Experts of a small language model.
Size: 10 layers, width 256, vocabulary 4096, 56.7M parameters.
Below are experts of layer 2 (counted from 0) of a mixture-of-experts language model. Rows are named router (the router's row for the expert), gate (a neuron's input weights, with its number), up (a neuron's input weights, with its number), down (a neuron's output weights, with its number) and show model dimensions 0-255. Each number is 50 + 10 x the weight over its row's rms, rounded and kept within 0 to 99.
After each expert's rows: a language model's description of what the expert responds to. This comes from a sample of Wikipedia text that the model never trained on.

# expert 58
router:34 43 70 55 49 51 60 53 29 62 60 50 55 71 50 51 41 62 46 59 32 39 39 45 48 55 39 49 45 56 58 51 48 50 42 39 52 35 36 53 59 48 57 49 50 80 67 47 51 55 39 36 57 44 52 62 37 56 47 30 50 57 44 58 55 46 55 51 55 32 51 36 37 65 50 28 34 58 56 41 65 50 56 52 54 39 38 63 45 47 46 43 58 54 42 49 42 28 49 53 50 56 36 48 56 43 66 44 59 28 56 48 31 48 48 40 39 66 70 48 45 46 58 46 41 31 60 36 61 54 55 54 55 50 64 64 62 62 36 53 34 36 64 46 39 36 35 62 62 52 36 56 54 50 57 52 49 42 63 37 55 44 44 30 50 49 48 49 35 50 46 51 52 54 48 58 69 38 45 51 39 34 42 55 44 53 46 48 58 42 43 30 45 50 44 56 39 49 63 29 35 71 40 38 49 47 52 65 61 52 47 69 47 43 42 60 61 46 62 59 31 34 46 40 63 54 56 36 36 46 58 41 50 72 43 58 54 45 52 49 47 36 33 55 54 58 45 56 59 61 62 47 39 37 50 39
gate0:61 61 52 54 58 48 60 54 68 42 49 59 42 40 50 60 48 55 67 66 51 25 44 37 43 45 53 51 46 30 47 36 50 31 46 47 64 46 34 41 46 43 54 61 39 53 51 59 42 51 45 61 59 58 57 36 47 50 47 52 50 36 45 45 33 29 65 62 52 41 50 47 44 24 48 36 48 44 46 28 48 67 37 61 52 53 55 65 54 43 44 44 53 52 53 45 40 50 42 55 49 34 47 26 48 41 43 33 54 66 56 39 39 44 56 58 74 41 56 49 72 52 65 43 34 36 44 60 62 48 51 58 33 50 65 53 49 50 49 51 42 61 34 70 35 42 47 39 43 46 34 59 50 51 55 60 54 51 68 45 64 56 52 37 44 45 42 33 53 44 48 66 41 57 41 64 51 63 43 61 38 56 71 35 52 43 60 57 55 41 53 40 46 47 43 67 44 66 45 48 51 61 42 39 45 44 63 48 39 36 45 48 55 51 49 49 57 71 47 46 47 44 57 62 54 38 31 66 55 27 52 61 44 66 43 42 52 49 57 35 56 43 52 28 65 34 63 58 52 50 52 53 64 38 40 39
up0:50 63 59 59 58 45 59 41 68 47 53 60 31 31 44 55 53 65 55 50 55 37 45 45 44 35 47 56 49 39 42 46 49 48 42 54 51 55 56 53 61 42 66 50 47 42 44 60 45 62 47 50 51 50 58 27 45 53 62 46 73 37 44 51 39 49 51 52 53 51 38 50 42 25 61 34 46 38 53 28 63 63 51 55 45 46 46 65 64 59 47 39 61 45 53 46 45 51 58 49 40 37 62 38 45 42 62 40 38 63 43 41 41 57 57 45 63 44 43 47 63 65 51 58 26 46 36 70 61 57 44 62 31 63 60 53 56 50 64 48 46 60 46 68 45 47 44 32 50 51 37 61 48 42 54 64 50 54 63 49 65 60 47 36 73 44 59 41 53 57 41 51 50 56 41 56 45 59 61 70 47 61 58 39 38 36 48 42 47 42 62 37 39 37 40 52 49 65 62 40 42 60 46 61 30 54 71 39 49 33 51 41 46 49 60 37 58 65 46 37 35 47 48 60 68 42 34 58 35 38 44 63 49 72 39 60 58 46 65 39 63 34 44 39 62 49 63 54 45 35 52 56 61 40 51 54
down0:58 52 43 52 59 59 50 52 45 59 55 45 40 60 44 44 63 44 52 64 54 46 54 65 50 48 46 64 51 39 32 53 42 56 40 46 45 46 28 41 35 39 61 49 60 39 62 59 31 50 40 44 60 45 58 60 48 43 44 65 51 36 49 51 46 30 55 61 52 68 49 53 57 57 72 41 43 42 63 72 43 46 48 42 50 58 53 45 43 35 72 53 50 51 53 42 48 55 45 48 32 58 43 47 45 67 62 42 55 45 39 40 49 69 42 43 49 67 50 61 53 58 51 34 38 44 39 58 53 66 42 49 54 55 78 53 48 36 72 54 50 71 31 61 41 50 54 47 33 66 57 47 60 61 39 52 55 44 70 69 51 58 60 32 54 39 58 36 48 44 52 54 65 47 62 60 50 56 41 47 44 39 55 51 53 54 44 41 43 36 54 32 50 42 46 34 32 45 58 33 57 54 49 67 34 46 41 49 46 56 62 58 37 32 42 55 75 44 58 47 53 38 59 55 41 29 51 58 56 53 45 41 51 44 36 65 37 45 33 68 62 46 48 43 65 51 54 58 52 57 40 69 68 62 46 49
It responds to: Everyday common nouns right after the, a or his, such as film, series, team, city, program, story, court.

# expert 19
router:53 50 73 40 56 54 52 45 47 50 52 44 63 52 54 59 43 60 54 43 47 52 54 60 69 41 58 57 43 58 52 45 47 63 55 48 44 41 70 46 68 43 35 54 53 58 49 53 74 56 51 43 52 35 51 60 54 78 47 49 47 61 40 49 45 45 66 54 27 39 51 65 62 34 42 64 35 48 51 49 52 61 47 51 47 49 50 56 54 49 58 52 45 58 54 39 42 57 31 60 42 53 39 44 50 61 61 66 61 67 66 46 40 56 58 46 36 51 55 40 67 71 41 70 36 30 39 61 60 78 47 49 43 53 55 46 53 46 56 45 51 67 42 48 40 46 43 39 45 33 61 59 51 29 55 48 41 62 40 48 63 54 62 64 47 41 57 38 39 47 53 35 58 34 53 49 42 45 66 63 50 70 45 48 45 65 57 66 60 51 31 40 48 47 49 45 42 36 54 62 62 38 55 53 60 43 60 75 63 56 44 21 56 69 48 53 47 61 62 51 42 26 51 54 51 47 57 39 56 63 47 59 38 71 50 40 45 50 51 54 42 52 51 48 63 60 67 55 55 49 54 43 66 46 46 54
gate1:52 61 50 35 33 54 50 54 53 51 44 44 41 58 51 53 55 44 56 34 53 60 43 45 49 36 53 47 52 32 50 50 42 28 48 30 47 61 37 52 51 31 64 48 54 49 38 63 45 46 51 60 51 74 59 56 49 62 38 57 35 25 48 59 43 57 53 64 59 46 53 66 50 53 46 49 58 56 36 52 48 47 43 77 55 44 41 55 46 53 40 46 46 53 31 39 48 38 38 68 56 68 41 60 61 40 39 55 38 41 38 46 52 48 49 53 45 53 46 55 56 75 49 51 59 51 65 66 51 51 41 52 69 41 50 42 38 46 57 37 22 62 52 62 46 42 49 53 54 43 65 37 38 44 51 44 53 60 49 52 50 35 49 59 61 44 56 48 43 72 50 66 37 56 40 72 48 59 38 59 62 46 41 53 27 38 47 52 57 50 66 43 61 58 74 57 32 62 31 40 34 65 42 42 43 41 58 51 59 50 56 73 35 56 39 44 59 60 56 39 59 54 41 62 42 33 72 55 50 60 55 52 67 45 59 53 55 54 43 61 31 50 46 40 30 50 45 41 48 50 45 48 46 53 57 56
up1:61 62 50 44 50 66 58 55 60 65 53 55 32 46 56 69 61 35 55 55 55 51 51 46 59 43 60 43 34 54 61 37 47 38 65 30 46 50 31 47 62 38 58 47 52 49 39 56 56 53 40 44 62 64 53 40 53 73 42 49 31 38 36 57 41 60 47 51 45 40 44 60 65 47 41 64 57 45 44 42 41 64 38 60 65 41 58 52 47 44 32 53 53 49 47 31 37 39 48 56 45 62 47 45 58 38 38 66 32 48 53 44 56 45 41 47 38 60 44 33 55 65 51 59 36 35 56 69 63 49 64 39 73 36 56 41 53 57 60 41 36 58 50 60 38 57 44 40 34 45 56 61 39 44 54 47 45 56 52 47 55 46 60 59 44 48 53 49 37 56 55 64 35 38 63 65 44 36 48 60 51 57 38 52 25 52 50 62 63 60 56 61 49 52 61 42 34 60 39 45 45 57 36 56 53 48 53 72 53 51 53 61 41 71 55 49 48 64 62 54 45 49 39 72 44 37 73 57 61 51 50 52 47 44 56 59 52 47 40 67 23 42 44 35 45 30 55 48 57 47 47 41 59 43 63 48
down1:60 46 63 41 48 50 45 42 47 56 50 48 55 51 56 44 43 45 55 43 55 42 66 53 33 54 51 42 42 38 64 40 69 41 45 43 52 42 41 31 45 47 60 61 47 47 45 42 42 54 41 41 61 41 44 36 71 53 59 31 36 56 58 45 36 55 51 28 54 51 41 45 46 51 63 51 44 56 56 50 71 57 66 68 63 55 45 51 32 58 35 48 53 37 25 38 55 34 46 43 58 43 31 40 54 43 44 26 50 58 48 58 56 48 52 59 48 45 60 55 46 51 50 69 52 39 47 51 60 40 62 52 57 64 54 35 66 44 66 51 53 66 46 53 46 67 56 55 47 48 55 47 41 43 58 54 39 47 37 50 57 49 56 55 61 56 59 42 63 35 54 53 52 40 62 74 59 50 62 45 57 36 40 37 42 53 40 53 47 33 46 35 56 62 62 63 54 68 40 46 75 50 47 53 58 45 58 52 70 52 29 45 52 61 23 63 62 54 50 53 40 34 42 69 57 37 56 44 48 49 41 40 52 54 36 54 60 57 44 61 54 63 75 62 57 68 71 67 62 43 55 58 52 53 56 58
It responds to: Word-final pieces like a, ina, ara, na ending personal or place names (Angel-a, Pess-ina), plus short first names Sam and Tom.

# expert 34
router:65 55 61 51 54 74 58 57 57 37 62 41 55 41 56 58 65 50 65 38 44 44 48 32 46 60 34 49 51 54 49 35 38 50 68 43 58 48 53 47 55 59 39 39 55 45 58 40 41 72 36 43 51 34 47 44 41 64 43 53 74 57 44 42 58 39 50 60 65 64 66 55 46 44 33 38 35 53 63 46 42 63 29 64 42 42 37 50 44 36 29 51 52 36 50 44 40 46 62 43 33 29 23 38 55 43 60 49 56 36 62 59 55 54 55 61 56 41 43 71 49 51 69 45 47 52 46 65 38 34 57 50 49 48 61 60 52 51 54 60 56 54 40 48 49 26 39 38 42 38 52 31 56 33 51 57 54 56 60 64 49 51 51 68 56 54 51 52 41 45 45 54 56 62 48 43 65 42 47 46 37 38 48 51 57 54 52 41 48 34 28 41 45 47 48 45 54 37 40 35 57 59 60 55 40 38 71 58 45 42 56 58 51 45 38 37 44 41 59 43 36 58 60 40 59 41 50 47 55 63 41 44 52 40 53 35 68 43 58 45 45 47 40 38 37 53 40 49 73 57 52 54 48 49 34 42
gate1:49 50 55 48 61 37 52 48 55 63 50 41 51 48 44 59 59 44 46 49 58 52 61 63 49 50 81 55 59 63 50 52 52 50 60 38 42 54 65 39 43 25 53 52 55 56 65 38 54 51 52 40 42 45 58 60 51 56 58 54 53 29 47 52 35 49 35 63 48 58 57 43 53 47 55 71 58 60 63 52 77 49 61 36 51 41 53 57 51 61 68 51 45 52 46 50 45 42 35 46 47 68 72 49 34 62 53 50 51 55 52 53 52 36 75 54 49 45 48 58 50 32 52 53 25 49 45 45 43 53 44 49 47 50 59 46 50 47 54 31 44 68 77 19 59 56 50 49 45 43 53 46 46 57 33 47 48 52 66 58 68 53 52 58 66 44 48 47 41 47 52 58 53 33 44 57 66 41 58 50 49 38 47 44 67 46 49 32 65 44 51 54 54 73 50 42 58 54 56 32 51 55 54 44 43 45 48 46 59 40 59 58 36 45 46 49 61 61 47 58 68 48 48 55 62 53 58 77 51 58 32 62 47 72 34 37 42 57 31 63 56 47 64 46 50 40 54 54 42 39 66 66 71 37 46 53
up1:57 48 74 67 42 34 61 55 63 68 57 46 49 52 54 65 52 55 49 53 56 37 56 54 46 46 70 63 51 55 38 39 56 49 58 44 51 42 57 37 45 42 36 41 54 70 70 47 58 64 48 42 55 36 65 62 40 67 50 49 52 27 52 36 45 37 44 49 54 62 65 46 47 43 50 79 54 60 68 47 73 38 57 43 61 45 47 63 45 61 48 60 48 37 44 49 38 44 43 46 42 54 67 55 42 50 69 49 43 56 62 65 59 46 68 61 47 50 39 56 45 43 58 55 39 46 37 50 51 45 55 47 46 46 60 50 51 42 59 44 40 63 59 19 57 60 52 50 35 50 52 36 45 48 46 38 48 59 65 59 54 64 58 58 58 44 54 58 54 57 50 43 48 50 40 48 65 50 57 68 49 29 47 51 56 43 51 31 71 56 44 52 53 66 52 50 55 55 62 46 46 60 48 37 35 38 53 60 53 46 58 60 38 40 45 53 54 70 55 46 60 36 44 53 67 56 56 57 48 66 19 62 58 63 39 33 56 54 46 54 62 38 61 55 47 37 44 55 50 26 64 64 50 37 44 56
down1:48 58 38 57 40 60 55 52 64 48 42 68 65 48 62 32 48 43 51 49 48 32 64 29 47 60 62 44 38 48 50 47 71 57 70 51 54 43 52 66 53 37 64 56 40 42 38 28 54 43 40 59 41 70 68 42 47 61 48 54 43 39 54 63 39 43 54 65 44 51 35 64 45 42 44 56 56 75 39 36 42 39 70 62 38 48 55 44 57 48 40 52 56 45 44 42 49 47 55 62 51 50 54 69 58 51 40 59 62 61 51 68 65 38 51 25 39 39 59 57 40 46 48 45 47 45 38 46 50 33 44 42 26 49 71 59 54 44 41 54 61 40 64 55 37 32 45 49 73 22 53 60 59 31 51 60 51 51 36 43 60 53 46 59 56 51 50 50 40 53 57 56 49 43 43 53 44 50 72 48 39 56 52 58 53 44 42 48 56 47 53 25 56 61 39 44 50 61 55 40 64 47 50 41 60 37 63 51 54 44 39 46 61 48 48 66 53 68 43 37 46 51 43 37 59 38 30 50 68 48 43 50 49 55 40 54 65 53 42 59 41 46 55 49 64 49 52 45 46 35 54 55 50 64 45 55
It responds to: Word endings such as -ial, -ers, -ary, -ition in phrases like perennial, Decennial Census, viewers, plus title words Team, Series, Cup.

# expert 37
router:63 33 43 51 51 46 53 73 46 71 51 58 51 39 71 46 55 57 48 46 60 44 48 46 55 55 50 33 44 54 45 43 38 42 53 46 42 36 61 50 38 46 55 55 50 39 47 48 36 44 46 40 36 55 58 40 37 49 62 68 55 57 41 60 45 60 45 50 55 67 58 38 73 42 34 37 57 54 38 40 47 41 56 41 66 39 48 43 46 59 74 58 51 46 39 56 54 53 37 42 50 58 34 41 53 55 42 64 47 55 58 25 76 70 37 63 59 53 39 52 57 34 35 63 65 67 58 51 35 51 58 52 54 43 60 47 49 60 42 60 47 61 54 62 51 45 62 47 49 38 50 32 56 56 56 57 60 58 46 54 58 68 52 57 52 56 59 79 56 44 57 49 33 43 54 50 34 45 37 52 66 57 35 49 48 62 63 44 23 47 58 38 37 40 52 57 63 45 47 54 48 44 46 55 26 42 51 42 53 19 60 58 49 63 50 42 51 51 47 33 54 54 50 42 42 53 63 61 38 44 50 44 44 54 53 40 44 43 49 57 52 57 55 59 43 36 67 39 45 36 59 50 43 49 63 68
gate0:46 43 45 41 55 51 51 27 48 32 69 52 50 60 46 49 48 46 62 39 41 52 35 44 46 63 45 68 48 56 73 40 57 65 38 47 51 55 61 42 58 62 37 49 47 60 68 48 64 63 45 68 53 39 46 43 50 63 41 29 54 63 51 57 53 33 62 64 52 42 54 38 46 45 65 60 35 65 51 49 40 74 50 41 57 47 50 63 51 48 49 27 30 42 39 30 41 39 62 66 60 50 57 55 43 52 58 50 48 44 37 54 35 42 48 29 53 62 40 50 47 49 59 48 51 43 41 57 63 55 43 29 49 67 55 57 69 54 51 60 43 45 54 48 60 51 36 44 51 59 63 60 48 51 40 47 35 47 54 57 48 40 45 54 54 58 53 53 40 61 50 45 72 46 62 54 46 43 63 67 33 48 55 60 45 57 32 65 46 60 52 64 53 57 52 47 49 48 43 32 41 27 55 62 46 51 47 53 50 59 43 55 50 39 39 55 40 34 58 56 52 68 47 56 63 47 52 46 51 51 52 62 61 48 43 47 64 33 83 55 44 61 29 59 61 56 50 71 64 44 51 60 61 54 40 54
up0:49 44 69 45 77 71 62 31 59 49 53 60 48 44 66 45 27 58 52 49 63 45 46 54 44 67 56 52 53 41 43 37 54 60 62 33 42 55 55 50 45 47 55 58 55 48 45 53 54 55 33 58 46 56 58 51 44 47 55 74 48 49 47 57 52 61 50 47 38 61 51 26 51 48 38 61 62 57 43 41 58 53 63 46 57 34 64 56 51 67 66 48 57 50 67 41 63 52 34 84 47 49 34 38 51 44 52 49 55 45 62 51 56 59 39 47 64 60 45 55 72 41 36 41 45 58 54 50 39 42 46 39 50 49 47 54 45 50 41 57 37 65 55 47 53 46 50 38 46 38 48 55 61 42 55 59 51 54 50 67 53 69 40 62 41 47 71 54 36 36 55 40 47 53 65 55 35 40 52 49 69 67 40 52 36 57 57 35 46 67 72 56 48 46 59 42 63 27 39 53 34 29 42 62 43 31 61 39 53 33 62 62 64 53 56 52 50 45 58 50 56 43 65 49 50 47 34 58 35 47 52 40 43 47 66 46 57 59 59 56 45 45 44 53 54 37 64 45 53 44 64 44 51 58 60 61
down0:63 43 53 43 39 52 33 49 57 59 56 05 65 67 41 42 56 52 51 39 58 49 41 55 62 61 55 87 31 50 71 50 45 54 62 49 65 56 42 58 37 49 54 49 51 62 43 59 40 41 52 46 55 36 37 43 51 71 41 40 64 56 67 43 53 47 69 54 58 52 47 25 53 54 50 42 57 46 53 53 69 55 61 47 65 61 51 61 36 58 59 45 38 45 72 55 52 59 40 49 62 38 55 53 66 45 39 42 46 40 56 50 53 60 57 35 60 46 44 46 50 46 55 44 58 57 39 56 38 37 45 53 46 48 66 48 48 58 32 61 43 34 49 38 56 46 47 42 48 42 58 39 46 54 43 57 30 58 53 51 39 53 48 35 49 62 43 61 62 43 56 36 45 34 52 39 41 38 53 74 49 53 49 56 57 73 43 50 48 52 51 65 48 52 42 61 54 48 60 50 44 33 33 54 41 50 58 73 51 45 43 58 30 54 59 58 50 57 33 46 51 38 53 44 59 42 46 56 44 44 57 66 37 37 45 50 54 36 54 51 43 53 46 45 57 25 60 54 64 53 54 52 55 44 45 46
It responds to: Leading bytes of multibyte characters in Thai, Chinese, Cyrillic, Arabic and accented Latin names, often in place-name tables.

# expert 31
router:62 48 43 59 64 65 46 43 51 63 52 47 59 29 51 63 47 43 53 56 54 40 51 67 49 45 36 66 68 57 40 43 61 42 44 48 45 60 55 54 53 73 61 42 36 46 57 44 56 54 39 60 47 63 36 40 68 50 55 41 61 41 44 58 43 46 40 69 58 63 40 67 32 51 52 70 44 38 54 53 42 52 40 36 53 55 73 51 54 54 52 48 54 50 61 58 33 49 45 49 60 33 59 43 53 54 41 50 49 56 39 47 43 42 58 52 73 56 34 54 41 40 51 30 43 59 42 58 50 49 55 41 45 26 46 61 51 50 39 30 49 55 54 44 40 51 53 64 46 51 59 41 51 58 55 46 52 52 48 49 55 36 37 42 45 35 30 53 33 55 39 56 51 43 35 63 48 56 69 64 35 57 62 68 45 54 30 35 30 60 39 47 55 45 59 42 66 37 46 37 59 37 58 47 46 37 65 52 70 53 32 43 48 63 49 30 44 48 53 55 60 59 49 42 44 45 63 56 48 53 49 58 68 44 33 54 39 38 31 41 57 44 52 72 61 48 48 40 46 54 42 53 37 59 25 49
gate1:42 38 58 47 65 50 52 40 48 63 53 41 53 55 46 64 58 43 50 35 37 47 57 25 52 65 35 51 53 46 40 60 48 46 53 27 46 43 52 48 42 51 29 50 52 48 56 46 53 59 54 61 70 51 37 40 60 38 51 62 40 35 55 53 44 49 51 46 54 52 48 37 45 40 50 58 36 60 49 61 39 32 56 22 36 46 56 56 70 57 77 55 50 49 50 32 62 41 54 44 43 58 51 48 37 59 55 46 48 64 65 58 44 54 47 64 56 43 31 47 56 44 49 57 35 62 37 62 66 53 45 59 47 40 38 47 39 79 44 28 57 63 55 58 48 56 54 48 31 55 48 64 41 61 21 51 51 34 45 65 40 46 45 40 36 60 48 39 47 63 41 40 50 52 48 58 49 54 60 53 47 44 45 51 59 47 49 46 70 44 52 41 62 25 54 32 56 62 40 42 66 49 29 55 18 52 49 42 46 61 45 45 50 52 57 35 47 56 53 57 50 51 44 47 52 68 53 57 55 67 38 47 53 60 59 50 64 54 49 30 39 53 53 38 42 56 59 59 51 35 53 44 46 48 51 65
up1:41 36 52 50 59 44 59 29 53 50 57 39 44 45 48 58 55 51 50 42 35 44 72 37 49 58 39 51 48 39 32 53 42 45 55 38 48 48 51 46 41 50 32 46 48 49 40 45 41 64 45 57 49 57 34 41 53 39 34 60 50 36 50 60 36 43 49 50 55 54 48 46 50 45 34 51 48 46 43 63 37 38 47 26 45 50 62 58 72 59 60 41 48 45 47 30 52 40 59 40 42 54 53 63 33 62 53 47 50 63 60 57 45 42 44 60 60 36 28 53 65 53 39 58 43 67 35 58 69 52 51 55 50 59 37 57 44 73 50 29 58 46 58 56 54 60 49 46 25 46 48 62 46 64 36 62 50 42 51 48 33 49 34 38 53 52 48 46 49 58 54 45 51 46 51 49 49 53 62 47 47 46 53 58 58 46 46 46 67 47 48 32 60 29 60 33 58 72 48 42 50 48 27 44 06 63 47 44 49 59 36 63 50 55 48 29 47 62 50 59 48 40 48 39 55 68 44 52 59 67 47 44 47 53 49 56 63 45 47 37 31 53 63 40 38 54 58 49 55 32 45 54 59 43 57 65
down1:46 52 59 45 43 59 62 59 57 54 55 50 55 57 57 41 60 45 49 67 59 49 47 41 31 48 39 48 53 69 46 45 70 58 45 37 61 47 61 52 55 45 44 66 43 49 50 52 44 58 63 50 49 48 49 66 48 41 50 39 49 51 53 43 52 26 45 55 47 35 49 58 31 62 42 44 38 49 29 47 59 38 48 55 57 46 55 39 49 43 50 48 30 51 63 60 69 47 61 38 50 45 55 49 74 42 44 34 40 31 47 59 49 56 49 40 57 49 37 61 37 58 49 59 37 43 47 51 40 36 69 63 37 58 43 49 50 45 61 43 71 42 42 55 61 61 30 44 60 44 47 42 52 57 35 50 39 62 52 54 44 63 56 35 51 54 40 53 70 51 51 56 45 65 42 47 66 60 60 62 46 53 50 49 56 74 65 58 47 40 43 46 49 47 38 53 51 43 40 75 42 41 22 32 63 50 40 59 60 56 49 52 41 35 51 68 57 70 42 43 51 56 57 52 31 33 27 60 53 60 37 55 58 44 34 44 37 60 40 35 42 57 26 57 39 39 55 56 53 40 65 45 64 40 54 54
It responds to: Capital E as an initial or prefix (E.A., EF0, Epoch), and mid-word pieces like us, is, ul, ct in names and taxonomy.

# expert 35
router:63 42 70 46 70 56 55 62 44 55 37 53 72 43 56 53 39 52 37 57 58 52 64 66 43 40 65 49 64 53 54 57 61 57 57 51 45 53 55 49 39 53 60 59 39 43 62 54 51 38 53 58 62 59 51 77 50 30 44 40 38 42 35 52 40 60 29 45 44 39 57 87 54 50 50 64 46 43 45 43 57 54 63 47 38 53 65 61 50 22 60 47 52 34 50 48 54 33 35 52 48 54 42 63 56 46 59 50 45 44 70 51 31 51 39 62 52 61 52 46 41 61 55 45 69 50 41 45 43 47 47 66 53 52 42 46 51 57 56 41 47 62 54 45 31 32 44 47 56 48 46 83 41 15 53 53 55 46 58 66 50 54 43 50 44 52 40 33 51 46 45 51 56 45 51 53 35 35 44 34 61 61 28 53 49 51 54 37 57 52 50 45 44 66 55 27 41 39 45 50 59 45 57 45 59 40 56 48 43 57 52 48 50 50 45 39 52 34 52 52 58 41 50 50 45 38 35 31 62 68 42 43 50 73 56 53 50 52 39 58 58 51 50 48 53 47 42 44 45 56 69 58 52 45 51 52
gate0:52 50 49 44 60 52 46 45 41 66 44 49 75 60 51 54 39 51 52 67 47 91 47 54 53 79 58 55 41 59 62 32 61 42 56 62 47 51 40 52 61 40 57 44 49 49 48 70 51 55 60 53 67 38 44 50 53 47 49 53 53 47 50 37 36 35 43 55 55 62 42 57 53 42 62 50 31 49 69 39 60 39 68 69 47 35 54 50 52 44 42 64 47 39 44 50 53 52 41 55 59 48 61 55 66 61 61 43 75 55 51 50 45 51 48 56 51 49 56 43 55 55 70 38 54 45 51 54 62 48 45 47 29 53 59 51 51 48 45 46 54 48 50 45 58 54 31 51 31 33 31 50 46 53 47 50 39 37 62 40 38 62 45 60 67 73 60 47 32 66 47 33 57 59 43 51 41 45 52 61 62 47 46 59 40 61 43 60 65 34 44 41 50 62 52 34 42 51 47 51 56 24 49 33 56 42 56 34 62 45 56 62 68 57 45 44 47 51 69 54 56 61 52 49 53 53 47 51 54 64 52 66 49 58 44 56 25 46 52 43 45 42 45 52 62 62 63 69 61 53 48 44 59 68 40 44
up0:40 43 51 49 44 57 55 41 23 65 57 52 62 69 58 61 43 41 49 51 46 52 39 54 59 60 46 54 57 67 60 59 49 44 53 65 40 44 43 43 55 36 63 52 57 47 40 59 47 44 76 50 58 50 59 54 52 40 53 47 52 45 58 52 43 46 34 51 46 46 42 50 62 38 51 54 48 53 79 50 59 37 66 68 41 54 53 60 49 54 35 61 44 45 52 58 37 48 46 56 50 39 46 61 65 69 48 42 66 35 48 65 20 58 38 42 53 46 53 60 58 55 66 30 44 37 46 42 49 53 52 55 25 37 37 51 36 43 51 52 45 50 44 35 46 47 39 36 45 39 56 57 54 39 43 43 43 26 49 37 47 55 71 68 56 50 67 45 23 56 35 49 53 62 54 58 41 38 52 57 59 45 51 55 59 62 38 55 72 43 60 43 46 62 42 46 44 47 55 43 55 33 46 48 48 42 47 48 42 45 63 53 61 53 42 53 36 60 49 60 45 57 32 34 53 35 57 47 55 53 37 62 41 58 28 40 63 42 65 39 56 62 56 60 53 58 64 73 43 53 45 52 29 57 56 58
down0:45 55 43 41 65 52 57 67 55 48 35 66 44 41 51 41 46 52 51 58 51 52 44 49 49 42 56 40 60 44 32 50 68 41 46 51 41 37 62 56 63 32 55 53 37 58 48 77 52 38 58 24 66 49 49 58 47 50 39 59 62 43 36 46 56 38 53 39 55 39 41 49 61 47 45 56 46 48 50 55 58 61 60 53 66 40 56 61 55 41 35 51 62 51 47 67 50 49 39 49 65 45 45 46 57 41 59 52 37 48 39 47 41 45 48 53 55 38 54 52 66 60 51 62 47 45 70 56 43 58 58 57 58 76 61 55 37 43 60 61 20 60 57 66 48 49 74 44 48 33 53 51 40 60 47 63 78 35 55 69 45 40 44 59 46 49 49 35 36 46 48 44 74 34 45 57 51 53 39 52 38 55 48 46 61 56 51 58 54 74 53 46 36 45 28 39 43 46 52 57 39 47 53 55 32 60 57 40 46 67 72 52 37 62 51 42 50 25 55 46 59 47 66 61 60 51 52 54 40 51 30 51 38 58 46 43 48 59 41 44 60 48 60 41 37 55 46 52 43 53 46 32 57 57 55 42
It responds to: Raw byte fragments and accented letters inside Thai, Greek, Cyrillic, CJK and diacritic-marked text, such as Å, ā, ž.

# expert 25
router:55 71 40 53 41 52 69 64 71 38 39 37 42 41 67 49 58 74 56 58 33 46 57 50 49 33 68 58 45 54 43 48 43 46 69 62 73 54 34 50 38 56 44 40 51 65 54 56 43 41 56 32 44 60 49 37 38 62 45 60 71 42 47 52 46 49 43 51 56 45 67 55 62 57 59 41 48 47 60 59 51 39 39 45 65 56 53 45 65 59 58 48 73 33 56 64 39 58 43 66 64 56 41 50 48 62 49 35 49 43 37 65 42 59 36 48 54 50 45 37 47 55 56 50 45 59 56 42 51 52 40 32 50 69 63 52 56 38 40 25 43 56 38 46 67 40 55 60 52 32 60 35 49 61 47 48 53 49 40 51 41 71 61 46 31 44 35 35 56 48 54 61 43 63 47 61 54 63 46 42 70 53 59 67 48 43 44 43 43 39 45 53 33 52 60 47 55 54 47 61 46 32 56 56 41 43 47 34 48 56 33 45 47 40 36 56 49 45 47 53 51 70 57 53 48 68 54 57 46 50 43 47 38 52 39 43 57 37 36 49 58 64 40 56 42 43 40 60 53 47 40 69 62 53 44 59
gate4:46 47 49 46 42 57 45 62 51 46 42 45 55 47 41 49 46 71 53 45 45 64 56 46 53 58 34 44 67 36 57 54 58 46 55 47 44 35 64 43 57 65 40 64 73 35 43 45 33 65 46 43 59 55 44 53 41 39 56 47 60 42 50 32 33 52 70 57 60 50 53 55 48 59 56 73 40 53 33 42 35 70 36 39 51 55 49 40 44 40 56 52 54 46 51 38 59 44 43 33 59 67 42 76 42 40 37 45 41 46 48 22 59 47 57 48 44 60 42 52 55 73 35 38 67 53 38 40 76 75 39 45 49 53 48 49 45 46 57 53 39 35 62 55 45 48 69 42 59 48 46 50 56 76 64 54 56 58 51 55 55 68 64 49 44 44 50 44 45 50 53 42 43 45 70 57 47 62 37 58 47 51 50 35 50 42 50 53 65 52 62 42 45 38 69 60 36 50 45 30 46 43 35 37 56 54 53 49 63 61 53 67 45 36 47 41 26 43 53 60 61 50 51 41 52 50 57 44 59 58 36 51 49 48 64 46 38 50 47 44 48 62 45 37 44 41 64 61 38 61 39 48 60 63 50 64
up4:42 54 43 50 50 44 49 51 57 56 55 52 61 49 43 51 44 72 63 53 43 73 57 50 48 61 44 65 60 35 50 51 49 37 55 60 49 62 77 45 65 62 32 51 63 48 55 42 42 53 54 37 50 45 48 43 45 44 45 28 61 41 42 29 45 34 63 59 50 43 36 50 45 56 52 66 46 41 54 39 60 67 58 48 47 57 40 49 57 49 67 57 47 36 51 68 42 37 54 49 61 47 24 66 34 61 36 41 53 35 56 36 67 56 61 49 40 53 59 38 51 58 30 56 56 59 52 34 61 37 57 27 50 59 40 45 38 33 49 42 45 42 63 38 58 56 62 46 57 51 50 37 53 70 52 40 46 61 44 48 51 55 59 55 55 55 40 22 48 60 50 55 47 49 56 34 47 62 64 46 51 62 55 42 47 40 38 41 51 45 58 48 54 48 53 50 43 36 51 19 49 40 28 53 42 51 62 42 72 57 54 60 50 43 66 49 39 50 51 52 64 62 45 43 52 37 51 49 55 55 42 68 55 41 36 72 51 47 41 42 63 59 48 40 52 61 51 63 62 61 46 60 54 63 42 67
down4:43 45 56 33 52 37 33 44 60 46 39 46 55 48 46 50 47 55 66 39 36 39 70 36 38 65 58 59 44 29 40 59 61 50 24 48 40 52 52 47 57 51 43 48 73 43 43 65 52 36 31 57 51 70 54 38 60 44 53 50 53 55 67 40 30 65 64 60 47 41 50 56 52 43 72 50 53 62 49 52 55 65 40 61 51 61 59 66 60 50 43 69 51 53 49 48 44 66 46 68 52 44 31 57 42 45 49 41 38 26 40 57 53 39 67 41 47 72 58 23 44 33 64 67 48 30 55 38 47 52 34 51 46 38 46 66 53 42 31 54 48 60 59 28 58 49 50 61 54 54 65 52 29 49 54 46 41 49 34 47 44 48 58 44 50 53 69 50 57 49 54 72 44 49 56 33 62 40 42 43 61 59 51 44 60 30 38 49 44 52 59 32 52 50 44 56 59 62 55 38 62 52 44 44 43 42 53 41 56 53 37 41 47 53 51 57 54 49 42 62 39 44 61 60 45 62 43 47 38 56 53 48 46 38 45 43 43 49 60 37 43 52 62 53 47 40 45 36 39 56 52 50 58 54 56 55
It responds to: Blank space cells in sports or election tables before numbers, plus verb endings -ised, -ied, -ized inside words like praised.